{"num_hidden_layers": 10, "hidden_size": 192, "d_shared_expert": 0, "hidden_act": "squared_relu", "moe_layers": [1, 2, 3, 4, 5, 6, 7, 8, 9], "routed_scale": 1.0, "balance_loss": 0.00211, "tie_word_embeddings": "early", "batch_tokens": [65536, 131072, 196608], "train_tokens": 733600000}
Below are experts of layer 2 (counted from 0) of a mixture-of-experts language model. Rows are named router (the router's row for the expert), up (a neuron's input weights, with its number), down (a neuron's output weights, with its number) and show model dimensions 96-191. Each number is 500 + 40 x the weight over its row's rms, rounded and kept within 0 to 999. Numbers have three digits each.
After each expert's rows: a language model's description of what the expert responds to. This comes from a sample of Wikipedia text that the model never trained on.

# expert 59
router:496465501481551512518496536474481542434416476533457477503534501523467452512516511453539586449451519492456447459539468506499542542460504495612600495480520498452539497429527486494544532527499595480436513472509506562498525521526506415529519498543425524476486505507416442585509474500507585514
up0:567520528522493492499485478439518536439488443592446498485539530413557439532498508488512552511489502515497501457519463521478491547558549482493493532562480486518465492474523483525499594568506468517422459503451509439506602482428536528539567486574446490441475474532573476536533471497435478531
down0:508526504520605577534456491446507540471538491484459499463539518533532512528495474488479544447530481501478520488465496452544477480494496490523559474506505513564462471473484548514534498459540495475563623557568510537536559410442529537484436509441484473498495521612521505523528539502559471517
up1:468571589498469433580543412567507489446430494493487473522496512523487512424505487565518483523461484567549457406465479463563509523525578411497476444563497453460501462510409523466473479493513532436515494467571483481519496513553469516544562536509481485453493521490436489536521528525425434478
down1:493505453528496460542496411491477532461500428485520530487518491460536452501502521481456494563528499506486508528507587528561464476460491413518586498454544488547468542578512450453538526427418506475554540457520425479523458571567482518481482477585524494473505451509465562579496442567577469462
What it handles: Short syllables following a capital letter (O-il, Pro-ton, O-man), pronouns he, she, and prime marks in coordinates.

# expert 23
router:463590492449447487465565520537441455472570443436452518509508492475495568538468504441525492481548531462552477481417496453565501505551484560506561513435562462480434522482489524559499494480529483526445404531469514565443486465478549469450405504451528479549525438518463521529502528543487420518
up0:522498534503500528533535502531461554432508546478547519536535545500511459464469425494523450488543511558482572503563458390482421477494481533485504453497518464510531545504509480488532574556549529540525464459504537505473468521523421477519499490471585434479541464556496489494419487503508438452
down0:551507504501512526455493474504591577546553483502478469446459528429473418511505459554492448545448509467551480521530457492470518528551521493491538462538439521557504495492476416502468565556453606474535490456487584539509447532523521514513507509513525520485436504503524547484495533531438563460
up1:547516538566442608445460470457444534466473424554518498530493423529579518557485425501491520512478511572497512479440521439578471519443524470495479492509478482465481503491559499508527495525540481510445469529498480537523546459575453545422477562529509496470542546478525493498533522453463474515
down1:545519494592478410494547461498519445509504499506506475523561430514493552526516451505490496474525546499495484467497488488546481497499460492489492586484514429501531506510457494596522418577480455446451587480506514525526548477518530484526501517560488466543454518556504536514542458477472504504
What it handles: United, States, American, World, US, state names, "Total" rows in tables, and mid-word pieces like pred-omin-ant.

# expert 28
router:522436489518470551558455553500456490511492476536536473437624474549572418537523484541549491541507572523569461543565501550502515476477535490505566563523503514429490543483396506505534478465510529525526539566539530529499496538478459516477455477424538513482566532426577469561477511486489576521
up0:559546512506516434498531572473510513440504491517437547495465539535518432432454550564521572496509465486494420473544489463457522545521518517420492467493462502574527538551611510509485514536467471498521448480556530524444517487468477607465538504523448484506507500443508514491431402564484533467
down0:536527472458501513551445437489528496473508535473450580505513496450511487477490543493508510497521545512484411505493501542465501532545444516495491560422484535487464491529513552496428542506453488494551488510571433527423502435491511460483418481455479507524533494560566536490489529447529422443
up1:457495464503579462493493538509462516500460482566473443492472456497519544503503433465478541572492488580450498533501514469571465510507472491489560544478428499548471480470503491524437498574536452460547430490496484409424480508479476518594512448445515486442495564499492506505488480538486512522
down1:503526446506471525513565427475471490510455538471486493512467520520537498526458511464471497451560514434450462440513499468546451562493518494422440527460511478498539457503517469433554471516508473411504551446411506467496534486524457529405530524532513479540510493548508509558532463418443522518
What it handles: Word-final pieces and infobox field words in geographic or election data: sq mi, County, district, Location, information, Elections, Terre Haute.

# expert 19
router:441599430543510557538522523511514520550474561491455500479457465543556528501402468541474535476551526451502464537467507449475486523480613457426492475526565543447589480547500502544533434546526467511530444488472480530541453498478507453468454525509513543475446522442502549519540556494563483490
up0:507540441508592555504521587456437554420472522452418469580469489476494478516513502481536558471584457465522440505459544499548545470498623490498526485483503525521583454499468565500461467502498467442462480487495500537510487417492567513566509547528534471484439548562522388544484484500477507488
down0:516575518492494530470456621473511519541521489541465417431538520480499529514571482484561485562529486495502474462478507505518482446441519482469504507507525486463514552482505451533449531513496495491478517479487520487577514528562459545587543424509487510507528431441549570517526447511554446446
up1:462490475510566454474438502494492544525395479500435480495508485484498449495549497517480481483528485511498526488519475451501512489505553535460594531539448514478477433484620442480491431551486431486485488469573446468457564470527547447490452529495485486519501509489538457508550467533517597496
down1:480493400448560451506503483459485516557514506520511515483436470554505413614455489449437491489512507497467492476460473561466503542531522543494511503561509484420469542527507588469546446498462470441458492517524468537481452429448515556424478445525463483414562551515558536455487477524504498482
What it handles: Prepositions and function words like to, for, of, by, after, under, also, not, plus digits and mid-name pieces like Anat-oly.

# expert 30
router:489481533471413547412449510494422487533466509505492440436483460491584446484527429511565448467537473510488454461495486537512481481525508539498450527435463504526415486540548514480549460530534539520482462560533525539459515485509542508497436512548572502505535518575489533477454591498475451453
up0:469552588462505471537467494516429532475433522407537549541498490456521524519522461505521557529516442497518544408388442473547453476457491486510478409384516443533502437505513499517439444512516535416445491493499436461463529504510517473477500548487538501458622487519500507552503490482507512555
down0:471460469472503477474409474499513461540522553488451465454488570498587492494501511426508462448503448448520517530468579520483547596574532496463479556524490535544485520495532507440528492515484520502521522513452504495476470487493492535442453508475498498488477530538396560516478503513519494504
up1:511422436534580509481524539491451506407435491484535524539538473537543472546514440535511442476471536508520574514545441467516464485540475468510538534585494492535487500535503494517532583543535567450441499352508463494538569506537427523564506456459496533465554535521525513507516454468482508441
down1:491491564478564495518536499424547488478463492509556478464422531491495546490491536522487486519478520557480475471516489508495520544448554425520526532498509535493518451559503523476560436465389579511548511530538466474507496509426488456552484471447490522484491518495542566541495518400480456531
What it handles: Sentence-ending periods, plural endings like 1980s, -ions, -ations, and nouns closing a phrase such as team, years, season, club.

# expert 50
router:484508474492546495541491491505476533518487476503550483489494518352425470468517495497503509440534452461589606559592485570540533507503559533491499509468505509533495451448527524558539517432539493505536535542536484511407504546462480508503498451577499452505543499466523433454452425518500548559
up0:464483537516476467515533480529509456498472519484515544504514498482487571442576520535585518501516542496555555527487446493502507557477527517534524436559499463512492425554493387533512476519560508452500483468512549543500530504509555528524570514516495519464534405489535551492496475550434541502
down0:520499443483422455535448496427515520519531451528478516573558514468574573435509559470537459518549464554544518535460515464512573520501557505466442535474551578454498495458482540478556489434547496485428512491485454475502479534475530506520530588562491475541505499552461459543420439411487423540
up1:495526539530455534499510511539452569569404529471515520556548498496560447512454478433528509498484489434493457487513481536500489496545509473473479473452452532500501560555511581512483509466442384576520533552521499381425499498487540525505592503497423463454518546526486499525559512527503511562
down1:505522467420479509498463440417458532500447470482565458506519517494545463555478489522491506512599499470506478554434472495472504570436517464448539527536432463577518519474461570537485491441520466514475474511429478522455461556475468518571482503548460501511528518450522536486491507537500489521
What it handles: Single capital or short first letters that begin names and words, such as B, K, C, and m in (m. 1965).

# expert 10
router:468546457482520477518447502484475541501526568426432509582521497483467526489502460483570498496507439520527520472494533499510553453438542492529460499448499484494548515496473443446468539532429530507459525501543493440483493531468496411523544452499510485543538614502477488518535504489525511547
up0:538574511457567530549473531486423472554496515509526457491429461493440485441519491494424516562446541550471509500525455518522513508452535441552487420476466480596454534438552489529466512489514540537459558480488552474545530409464485484504524529534461443482472553543533474522445514515495482448
down0:490433537536530442442459546545394494478494501529414471489521499513555496558518511507485438533415494522526554459479520475584495550536582433516452522472501516470448424476476490513579486496579491467524556533495547471456475550432455516443434517461499480459504552485471554535500505458470451422
up1:495545498466524500560448549505516518569547469467471517505522517429428434496526517561482532522484439506481520466548464469571503487495601453504569532568468503465500453419433522550529521506445481491482456491570424527441439485533494447515491538491485476458529538506510484444517481524450581496
down1:582461479513536488516465538517474527537524516503528508420522527540502543532517523473547480496554466592488524519450457527541501577528512523478458560498557479468525449469433626589497558479508508487451511573562448505517491461438541525429538560494422478489566506606435450537481462511538500507
What it handles: Common given names and titles (John, David, President, Queen) plus mid-word pieces after an initial C, like C-eter-a, c-abb-age, C-row-ley.

# expert 47
router:475513533478507504560563569492577495488495509466460503458496508469558505523515500497596557530465414472574460513492458498465541461512431497571549532551562530490513470487539504508544515445563503573524454559465514517463486504479515554465478446488504497513521487456510550450555506511510475422
up0:508513441514507465522485467516531498559434534535562524531497445506544491495581555520563451475448461407512418504449461467506503471499540497503591471531532468379518504489545457520529528545502487495483449562543505453470481555547507519492505457536440484513572530469473532498468529498443497520
down0:544484443539472533493520488423459550468508494520552505517481500500510542459547470499542581528571519401498535555493484503418474523469445463587536490433485508476540526452393481471458609503521498527469557538538429498496597538436445450423451429506458508517420495487487451499504481494528416525
up1:507498513527451529470464452496495482526471437430525547527426526442495505491480485541500501549461475527436459479477555432531510495487484559496495390487505411594430455576433487564517491464536527511471433542460463471531515451513593515594494476497492478487441533482466518479480434525483473519
down1:465524460552463490483528430484523498564467510418520523513552506579498510580478525473532525414512457542509517537481450457490449567502451530506513516519540516418522477469527464489524501589500441522529455422482524437516480593563555494428496488535541584500402500435456527556474495482535415485
What it handles: Organization and group nouns like University, College, company, team, family, Park, plus final pieces of split words (Sunb-eam, helic-opter).

# expert 54
router:473576424515519484529527551490426460559506490498537504451495569464500545530495513522396528471476463570488459524439534533483474460459523516486481433526507484516513538502489534497457490498461413453552441478510501414503513526438490479514511489481556525498558543489491501534493477419541457470
up0:476509471456455533548459564479510437532494530488562505524550535390480572492488417537473426471516486455570520462470476497465398458496483454500482419439491491497478425535463552521510468537547515434468443449534460499474510424491521447544504455467508509464517469518473463521416476532490486531
down0:447440531459479493542515549483578419489495491470406415521570639468505562531462463524460434469508479513534506534523481437560522556523482478562490448539556466504487495483550494443490528588487560433536466535568564510586477471492509517455522512509545509482459464495444583548468482449493537508
up1:481486561479561449512542468515547492491523534480480515465443501476514545460492469539496538466502469527536512475431468498571447437386480571525532501489553417467515480508514478461550537448530588484564474555438479508465446512473489519512526492511530484470481486493548486476457413524489494489
down1:501510546531517471462471587437510495445428462475526530533522418542484429471466492559535469535497463493550556499492468498567527544433491492490472488412536469425497524486499562501562499504457506498443519492550465502480480581552507558538497445562491488508450539514532510509451481543484462521
What it handles: Pipes opening table rows, row labels like Average, infobox keys like Type, and the/The/a starting noun phrases.

# expert 42
router:542518464501489464470573468469444464514542532599516498465467473472475542522515563435488450539519446455481537581453494500514470486533514517516498492501524529518520493541529518446574525419450456496538548543450521523580537478446502503431447464505544480497465412483486497489495520463462424522
up0:490542451545441461515468473440449473545471554464430492530461490520487464488521632511457473581490474454514403419456543477485491475527517511462537471446510457484506474488448487482446466462490509444478440470449456505538616466495496482494585504467449482484541530571480476525465453599457486469
down0:496576439533572444488477484529485531478519507537408484478480573469526490507416532494514455537464492482496447487478474540449432487427499506468505550473420471464520482529526488528468499434565501496494495515519473534478471494438535490529547466494524467504427471529535471435529518565617474509
up1:483547564468520509437502496508542428485507457495501584516500544460506504524582505468542485580569450503569457494498427507539516504511522542494590484454505501536517481520513508476523520542546455512516450506492531548489497472570499459559413465548468462497455538503527446616517485483482496478
down1:430499456516479455495483483501523465532515516562461494445522521469450549469546501458543580545566466507545526514478549637489542502540499544535493475503529476494555514452476532545484491528520471552507518535527395550488463568541504501512481540526513448514511542494550513543491520503455559472
What it handles: Colons, "==" heading marks, table pipes, month names like February, October, "there", and omet in H-omet-own.

# expert 12
router:524507503467530523484457468549499452530482508476502452526519493507492475481467532524477504457447501506481461445481531510454510534503410563432450454469429512513561516454500543594514519418540516528536542507441518458515522523525443473484452571451538517533547449455473471504450450451546557510
up0:517374551494484468486426514500473478573469512503430511595387545483479485531464464514523577464511456478546432410453462415519534498512491517509511506483492424438533453516566442541536492494509488422536468471467519475508502535499464553539544488553468467488559520459484471487430498467543453514
down0:554465526477514560543473557488509436535424483493525442511492529503455477460400525522438505445545527451494446503562537409489441528532512433511463517450523483535512492556430563496494468522468533454517466484455531522464469501488515551546488487481486447545541459479470545548536456501488483532
up1:511428499467614587477548563550484545450452501458461525583565509482489477504502503592498540485556431476481492466472488495563542481503528437485466484509546562498501458518513509549491409445493533537442443515484484521486491449474507524488539547547455486483482485447535457503540433485509526526
down1:561406483476451530462389464515508515490476455503516452486488539543468450505479487516557535531427495467459468530525517475497543471492388501452463487529512502478501583473530475544567424473466504444442450590498496521542505476463543534536454549404502473559540460490529489476556538471553535580
What it handles: Hyphens opening bullet lines, line breaks, en dashes, colons, parentheses and "===" heading markers in lists, infoboxes and discographies.

# expert 39
router:476540493489539519406481493519522557512427413588432582477489468481455499523466485511400465476462536599467553500546489521553474561481525507457576527501470513497496538505538582518510555497497468556428488542513532486419473514486486497514498450495461497479485458420504490530508431503512517532
up0:473472522532489554529414558557463512491469523486460556575558501521421472518538579479474513524494445493506428497482509483481469538464505438481503563511510497468497502519474512503442457431481531518455487476436425467496508458484467455468556470495397485486520550454398500587494496528489467496
down0:484532525497540459450481502512480494417540502499568455548464464425468462511512480501498473481521483495476536532509593521495496442481528435505539523515465431494482545503490615516462484468522540470529527517516536517536510560464455565508551497523414428478474544519502467513494481498510450550
up1:548588472516601532535466482495523542541520437568457574508502531461545482463529509552471463498534503476488512451447509439548540460472453537589486526492529519462559465586527524550491521453516468536563498498439430479470527506480465545499445490515508500436495597490537505468557464557473490445
down1:481504522475527451457532475536539535567493520518496450493513530434513566450527504532498549556428548472492499526517511526402510479469498513546452434496488554480504541547471486456519519568553510555534507500568499452511463548562532495519427470392404532474529518511516477473489498481457475523
What it handles: Word-initial capital or consonant pieces (P, R, Pl, Qu, Sh) beginning names and terms, and mid-word letters like multip|l|ayer.

# expert 8
router:442577478443557500459539502510478459487456511451528454477525495492568473437569481533459534533493530440488562547550537499517516551496516467483453483445433512527522501517489480504386467518452501455554444470506554517550483486580564512488534538480579531511522544458501505492473494511488479549
up0:501465525467478483564453480437461514461548393462579546447473521453449424456508486468510491569575488504511455530525549498524482518521548526504456487513547443535463524533464462460485572443501552530475530519505540472527480472546537504538526499552451452480508535529522455476544382446443523516
down0:499438567495541474484547504540562555399494496550561491515438495539482528460523452492497544524562464489484480460521494531484528531519520452464465588522567437488588558533507508427557512577460397572481439541626438577501461513501462473464448495515509614507588488515483505483534518556540526489
up1:509407557586562473545453561533498503466480540474587439569557440449557491481523504540480478509534541491528559521479470451531497509464535495498441468468520471548523510471611448568458502459519478483517560418503545485493482508514406412578467449507556481501511558512472471475471512501472550509
down1:461466534487513527482543478504616474527539461541475540473570498477457465531429464466438486463438496506563481499526497500464455515549431528435500494422519489478554516527518523554518439492477564426479499529492587498498424450493454527554491486587516523488540542475448457481498542451511533566
What it handles: Verbs and auxiliaries right after a subject pronoun or noun, mostly was, is, were, had, to, be, need.

# expert 55
router:477457536444518533454563507451512429567509495510479437444547493494560476545479479507541510531445448573594486468490514482505510476555502499500464538547491451511504504491477480432517501551543487561440516557566572506427483525446478521522526523471497493508516526512572525469482542534505536459
up0:541458497471501456543439550542479485536459496485458500557530475503454493513451410504559480495494467580480410450453585445526458488507514527456563512529512467500530471497597470507547554534536476573466461426557468493465551486485491540445447478554485482471528547450543469509421562528477514483
down0:454512502494512501471543504466502447433544420471566509542500472493526441438442527439463525443400468445478486441612502499444510478551486529470496541555480552538465547499535527515470469498561508489541456500520489546491437474495475455489490434515528558558445578510519520484470561545456466538
up1:521461558502518459505599515488456511476414544433516492534490548531472566503498583511420508411507520492531474449461470483627521526413473470482498426541501419574527487560482483544565503498542492508396492473506451482530480458508480496444550463462468470499512499446494450484457509524501509527
down1:503463549516505488523518487450450474550444494582489491530495421460515482502505517456574513519493502470499470474540529554482521574469437456536448452531493523526456470461489459465510474468542521503461525403514474530493453571499498514490495559501409482542452481430493519561495535483464488461
What it handles: Noun-forming endings like -ations, -ment, -ity, -ers and common nouns like area, school, service, often in infobox fields like Displacement.

# expert 11
router:496487493574506513517531430495516492434487534522438554534501550514497489523482486476426456448544503474485533490460467500450541528456513528495576494425443519452529501581493432435436530566434480484538494511554487566470507511488454501538499544510472510490451489495477459438532563527483564472
up0:433521525543502512581551492480472570378532535516370411429510515532530480512507507473495455401462490553514477546506440502496460540500510442573490501489516509564474491543549551495489508517508520476426480502442493488400507502494587508530475480508514504497501502496520536514492515483487504474
down0:611535496509483490478559607529498493495493489506445462478440516456557546568523479499524499496471492499478434535480470485500489530495523475446498488523424489502521478448492484485445531453534532486521538453520452494503456503505496474454542520514548494615485415512478518485571575477516552469
up1:494495516473518588551503421515472519463477475572515514459437517506588471559533500444437525550437528504517455460543523495482477508526476486470420479462503498571513510481528526530490511430500512543486518477516521504538496499495444498554495545426492486513595496407537491551447420500459467541
down1:497424520548523518501496541486501416533406463515477435483512580518514453418497505531511522518559494434547489547496481515518503503534556542506514580492456500537484532506517515464518532502568528525531527536481549580449431486511540466468517483495505564426453491534519541502520520483538505376
What it handles: Prepositions and articles after commas or verbs (in, with, as, by, a, an), and paragraph breaks before headings or new sections.

# expert 27
router:521506495550473496562515505498518544493479553571403453520439544525453551483440490484509499503492558530469535463540457485450441431454501533435454526396464519564517461504457539484456495464516455409443522464508460512458555529507373530463450505467540504476464493529569463490530427436555464488
up0:591528527532470487518497500460566515457412491555431476499486533538455485513530606475519559490419480425596490451484480480446538531494529434485517545499403520412527467499530560444421490504504495493481436471551502461525547520506441527560462552529431519475493566480467526477517511490489476486
down0:491468438564492515464450534483541489529493476543530478363495457478506480488525383428494544488508443515446514556495503522524529473455453478598486537446416518543505489581514502556490490581525476562564532487497472509511576507471471492467468482517486505378503461538473513512552500532500440543
up1:556581536510473483518525546404504549534559560543602449532519475470540486494451500441523548509502514493518512454472523475518508426490559448494429476434420531565485493482523490472464507482538479482488523461541498483533554497481472517508460441480545490497549496574502460450521510494514456387
down1:554515560486539497464562457504497508424439528500562469483513439502550505423563465559478513476499467577453443479426550536512522525533468515510485538488505453465502515513536496478494492550485536481501500487452442449537505463581565485506466496492455522474569518543526512538522555415479601501
What it handles: Single letters or short opening pieces of a word, often capitalized, such as In|it|ial, M|id|fielders, Al|ario, N. in species names.

# expert 0
router:536527526507473482497542485508546483511537495523441519506509484467550439435471535516442473572514460591467534492490544551553524455495537486559473533555461540521484542526462479535489466540505469469485518479471578521547480535428559505451536522481453459490481458546455518481533514582528459548
up0:477549509551503534520535460557555547491510514498508482523507471446531427498536481569545429482553506541482464435469459584514622623563510533544501451503526547510461482549480487416565492494450510464468441494428548438466454502509546501436479530506497472486513484479545483573502551500481509553
down0:468502548512494505506522523427551482526476512486532495497507451503445544475467523486503477395496497469429506559516437477513553532442549531541482487447480524470509497476425527468517482564469521532485455477503502510569482572463503450496458464526521477529558457480491516539464563452523461566
up1:469538569557507483487451512587527465412489485490549548481545574484558547531563465489507487494507550500520500521464497511468473458467486538547461501499541562513450455529498523477503481559566531539516382455555473519518431468545526540508436479477501507514496485571539536483462462476414445463
down1:463488481501523536499491572500407539458472571466493465583574535475475557530440466494492533535475528554492556529505481542556535522521491397469494463497497437551458515510472554475535598553494476484489432472543462469502494456489489486519600493534569453496529543541499522428476534498525542494
What it handles: Mostly " the"/"The" after of, in or a paragraph break, plus heading "==" and mid-word fragments like est, ip, ar.

# expert 43
router:513497520499549462539519492547542558489446482531504483467509460410453486481461489483510518518487474521582483452555463500526501493491554443462476443505523466518430487437498473542480526481499483519474500500530579522445445517493484542515478488533468416481502579512504448465537453529500511553
up0:442488595537500480462543499538472571539507456511526470521525543444510477484564412556555481559506445582508590490481544468602520499481434469511405496456431502490469512476386464518515553476531506517420513494461422517438535512451498504529583532551495497456522534478507487481503480502467536466
down0:510490529474520517547539469483385508496447561521519521502489483479496461571534528411456451421559466562471478570502509510506551487535510544454483530499496470443599525490507484509456503547539504525518439513546520548543518474494513499463476524485503488532513475550551503549534509507452549494
up1:480521543521544552492554493523466488418559488477445514491476583371530510470450513562546486510552503478579457512466449435511444425538593558530476555461470515481505453538479510484513514516521497546505473484465439453513549495513512551495510481485458458420559535491503440493494492521437472454
down1:487554502550485421464537509479518504498533492516543433467488441529524448447483493529461510489644485467452510527476547488489556469526561487541476591540528459506502560545519530455535456457506512495492527553502468552509466464449429505539465512423546447555554536559495550501504483556583452462
What it handles: The first letter or piece of a new word after the, and, of, hyphens, such as F-regata, che-ss, Stef-an, Not-re Dame.

# expert 38
router:477501453458504484506479545535495505536480498539489481520505450496561534508525533523444535568541474482547517506530508526506501476505475465519430489505520530524498468428494480477491495516507528497515443472533528461467495517472523518530464490464514523511488488488505519520486497504484513537
up0:473432528466584497476515464526551467530503450446445525500476534499449520431558626531475471479486474486481450467445537485569494537492517472555529494514481414525514522492529482569549443477479520500444523552465494550501538483513424496503501480517456500498507461516502521480525517475484426495
down0:521528437514525496508430508547486517537461554556500495555470491485481452440510460479415475560448473540478515561476505542457518480525461509475498508422566517493501498496402490562435528561570427542469548502502536480507562523485531485477461484502609644583524562449534551515466523510509481506
up1:530530531496524502457474483544558457457541418520473502493456488476518500522551524521542550462455474508499514514482504483390426459493474519462503535602441538493447498515525478509500519432484490579476486515510553550545468477509422467451452548497491477496478460531528525478546439529420452408
down1:457535514488497482460529455478518513514529462489491455450590464551512464516449514489430399443508446517417430537498519444428448531539476566498501493544522503472571523520565481516532475523542506462522543458489504513407489527509495522559482536430453594500439552575455505449559476493530450447
What it handles: Inner pieces of foreign place names and taxonomic names in species lists, like Kadiogo, Copelatus, plus Thai bytes and table Yes.

# expert 40
router:433508503479510549584561472474600450477524559547441512465513576525471536529468517478485441505514482559519483492497510504468456475558505499485453513481566450445533477569482505498527533537453518426518537489531549463575592480500466469509491561483582497498486463535510458495548542535533537544
up0:487537498511390558538518505478490402448512522481496441489533510518512473538501520505517515561410468434527502427546500534508538475449615501529472518513496555446505465504523527516509453464563472481522539588571428504488524513504504504527448480508521503498508528446512503504441552527537528493
down0:497490464493532519456490510466510475493552496553486470498564484532486458520533468516469438509417493556521539465450582506515457510510583488417495445574511513466506571538557533532555476549499513454508426517523546522520518486511492533494475439477499476509485584495497533595517483534481535533
up1:507426487554521526471477537480528544492558541558509456541576552480533531540495563527491554498560574549468529428490444484484523497469450496503465453492486418445502512480513481490518485496515529414499482471477431539487453527569498566567518522502423492474509508489536494502543443460509488471
down1:409446513528569485495487494532589522466496502511488531558570498515444531513477537500512503463506540490419485521493486558499495462462443510481541494517502416454481505495452514483534510532405415473542598510521494523415510518470450536574461494433498564496507503500487459456522528488514487526
What it handles: Prepositions like in, of, on, for, by, from and "over" (victories over, overview), plus infobox labels like Died and sentence-start In.

# expert 3
router:449534439503500524481544485529492472498536488548492495486502572550481481502509469466484536507503545508524552523494475490539474547502527478530411515508507429495573479587476451484421447510434475523516472570455550519503462529502511554525535542493465529508476498463476431458534511550517517448
up0:522550496562482490596492548541449582500506443526502456490482513464553572501543601482546548443536495531485500435468541481516472484483490532503560435449478565506539527499491514531491449503511471467521511571509506423409465468463521496488480508479435535484530538445494403529481494448498520482
down0:475477526510471531506503518489483423511575468445552530520481561505496605488452485427415474474493528505535509450508484463458468494514477528523515522445504409465576521486560528512480486541515546604480482505570486413536517506453531442511416517535477472517495465530486481425493478472503533477
up1:535504448550432554397417426501467529541479488592474535439486503493464479492540511452462461533550498503518509375464497466483499454525544485527553521454474514517421496487522511502488530525497438527451428459499572443456432507512468441450547502495496480508489518514564503427501476411522479530
down1:477526385513447499440494515530525466525510503472538535483454529512432575553422538429482514470482591446534500472473428462538498488531469489537434530533512519452475500544539527513480496418442533446474465532517505505444516525455546461510578548530514536504467521516532489422449510528441532467
What it handles: Function words in running prose, mainly was, is, were, had, and prepositions like in, by, with, for, often right after he or a comma.

# expert 61
router:467512477522505461457519463517468460513479389416536498469468462509563526491532498506487562499518426573464488520466542515457541503465525575457516431504573546475502546521411538459469488545494472496497514561552494453484527466466500452517469559526542485499487455511517477524436480439536459558
up0:525528535482485475563491497466518496476535566518502550480402440504491511493520437512478475577481564576480518453476608520541518484474525505391459440540483516448448485570480521535535503509539534495470513414467443576517533481560439463494467503515582504479510489480482433493472510494477494526
down0:526507560461518524533427516524541569520510532543428479504480571507478518438551426542513535480539491517467439574462550508478535490496453517472481512590470492476480468427508442484490572570490497553507429509503488534559482489554486573433494384478500475482434556497533588514520493477556558402
up1:502570555471461500475493517502572460459427499380561491483468441461487471511508457488473504456425479469499452489396565409582547484457538454596558466470428508474523497470513498526503536474514462488489455507573519485460550469512545514486493486503451530475484499451501529489524515528476451525
down1:461374602518553569552575598506493466555529487509444484497505524478495477551498424442524511520475507488514485557452509495546455507510534531487454425527533524512507550446510404444461543488521477404544490499507507486481547536531516468493480546498498502515523490457481478579518512526556517519
What it handles: Table cell separators |, list dashes, coordinate ″N marks, and sentence-initial words such as The, It, This.

# expert 14
router:470500445575464518498500552475488490484507469507493545577580505509551467453568362431467488491567536493429554555484493440520485502542490417471493460476417550544428535510473424556476438575507530437429486479474497578530465438480427432434469506439503481515474488495508486458528471491510483492
up0:489599449507593464507478473512482510481542515515457490500432441513493501484487493543480496467531474435503464497504537447563509488448545512475528478454442525550427516553519419533488518549486553445478449524512577441473459422552482561538545455621487489488429560512474525546494533538509464521
down0:495470451517489469528561522566443439448569486496456486459535504526431575589551473493556453468484466513459486438509471509472471430485501517440535453494552443523533526552515529500476482556518473451485488540585482566456502497533470491561458546529528585552529519462475477486504500437482512471
up1:575474500545508439453467441507470468505542543475532449540510549521500421527479485521486476582564469547504526417485558426461532388458488583473452552502481450509503547479484452522439500528504412452501489445531496523493468473552522536496555557598476501516513540469560497527538461423534422529
down1:510479527531497483443483574492536524557485474469485417609471481456449529504533528551549495515512511608512547526476511501487490439563501534541422560473486584514533558472528503462510542509515556518516488477568516559554513462440540454515490525469520494468508566500510478534496537439556477458
What it handles: Determiners starting a noun phrase, mostly the, this, such, its, his after prepositions, plus | cell separators in tables.

# expert 1
router:467489465442485453619492475535540525435540493480484529500552515544471512457514559486436512505517464469493538512553507541537411510437456457544501467506481456531507435480509454490514538429529529489488519473475438473504477538445505485502563399534455501499481505461503491421509474504497490508
up0:522478456501446523474552497466465540438458511537559402581458499461554491537488480540426523501500539473478471474436518467551510479520462560501480572519449496529475491491545423564540545558476518560514421517443531425441532522461468523572525510523505523489476420447480455529506503517484512436
down0:533607580464459428527551447585497585506437504439476500586518473551513507535513489567510501533530523547491545521462544527490488463544505493576497506543469531479495521489459490560511527501513536525490531449552523485548547558542414459456489498483464491487584515459555526478516472502486502470
up1:493505548509511559477478494500504482487526479423508504527522538430526515520480475536549531499493490497543503507451488429521503379467486562447458460539495468473444517529552481545455476475428478484455413475448580592463526495547462507457450526515507468425521534517512488508497459544483528435
down1:496459509466552417507511565465510472532472478568498459496570475500523527508484450486510461503410513551471574506497467469505507431520516520501503490495513487511544511458493454480468476484550537482551461555531470475462457481486481543489347478472557454563482518554424431451478494457516577490
What it handles: Short letter pieces inside non-English personal and place names, especially after J, K, M, such as J-v-ala, Kh, Jov-anović.

# expert 9
router:505480468437519452509492418488523470479543511490494460488570466526478491480548487440568504487598428426537550500416523525499469404484508535502537465502567546505518510449500497462552497463518539576481491518494547516543486502495517520448483463521525473503530519540536528460497605508509503510
up0:549429508474547549498508491526487537424458464549506491487520492554489458436487467548455529567519482592481471484520438454488496422408499472464560504438413417461565437475549545462502554474489476512500551462518482568445519507529522476554483467506578503500516533500492485496484522475476562487
down0:518548523418538439522469495511556485480414512467519515499453399447523498449541505546479506495538491585528502500505511511451569512490494391476465480421447449438523482452441525529476507477490514508454507585522470508467480454501484550478480485528469545542497457499586446474515520480488498538
up1:516445490435555510512507498542536563535500477569475570486508435504482533528448466476549423468485495489481533501482490514509431522492459459490537529527465477482465481481582515484478585525557485479427529462526556484427486527545491536542538548528518470472483534455532391460461504441447571501
down1:482511503492437545432494534485351530543502528504512443500479552489569540478549570512525608588436559481512546526523553461448545507486498579435494490476523481518521582495490507432518539458527537543538449468464528501414468533509522532438486388504461512473461486524580501492490527566499544481
What it handles: Capitalized proper nouns: first names and surnames (John, Lloyd, Alan), places (London, York, England), and nationality adjectives (British, Spanish) in prose or lists.

# expert 4
router:515574472468524513449456545459524489530381459445504504534468491475499529482427406523500510466503503423462562482539531483461525489444490538525545480536395548502473503553483533561519453570526428421563493516504398517508508507505515529488459539486492509457455459515525547544436503496554449545
up0:520483499515439459498464484570554506585461518546556469487465502489498471599454538482486555560469460474554445503472506531429434494532487514501445507489531554488513471572437457577513472478478401559514430536471535446531525540409433491467528464471431517466508552523548464479430485508499472500
down0:468513513444566565457465524500491479477431531549495516473532500488545495523500535528514477479571403485469605459528510518443447455449429482538529529518522440510546477495494488442519538456557486453447503505417488550521466507548535481474492478476504465506478462491522510531441463563556510517
up1:478561463452478453423550471491503550511419469444575590548519518458497505516459441495442502445518399496459446531469480515444506497481467499537522413506470469615445426542561504539483476510516537559550498492463467441465476476500521539570514480482470484461449526551404483451488528470498511513
down1:454473417482504472573524509508523499536465523486530537501528516490507511562518451568517485497541484513485487562464470440525537562601482520460495467546483530499512503426567469571450465584458442486541444463552547533525441536518486458488562528511441496498506444490569421510469486417495561542
What it handles: Space tokens before years, section heading marks like == and See, the piece "at" inside words, and sentence-start pronouns he/I (repatriated, World War I).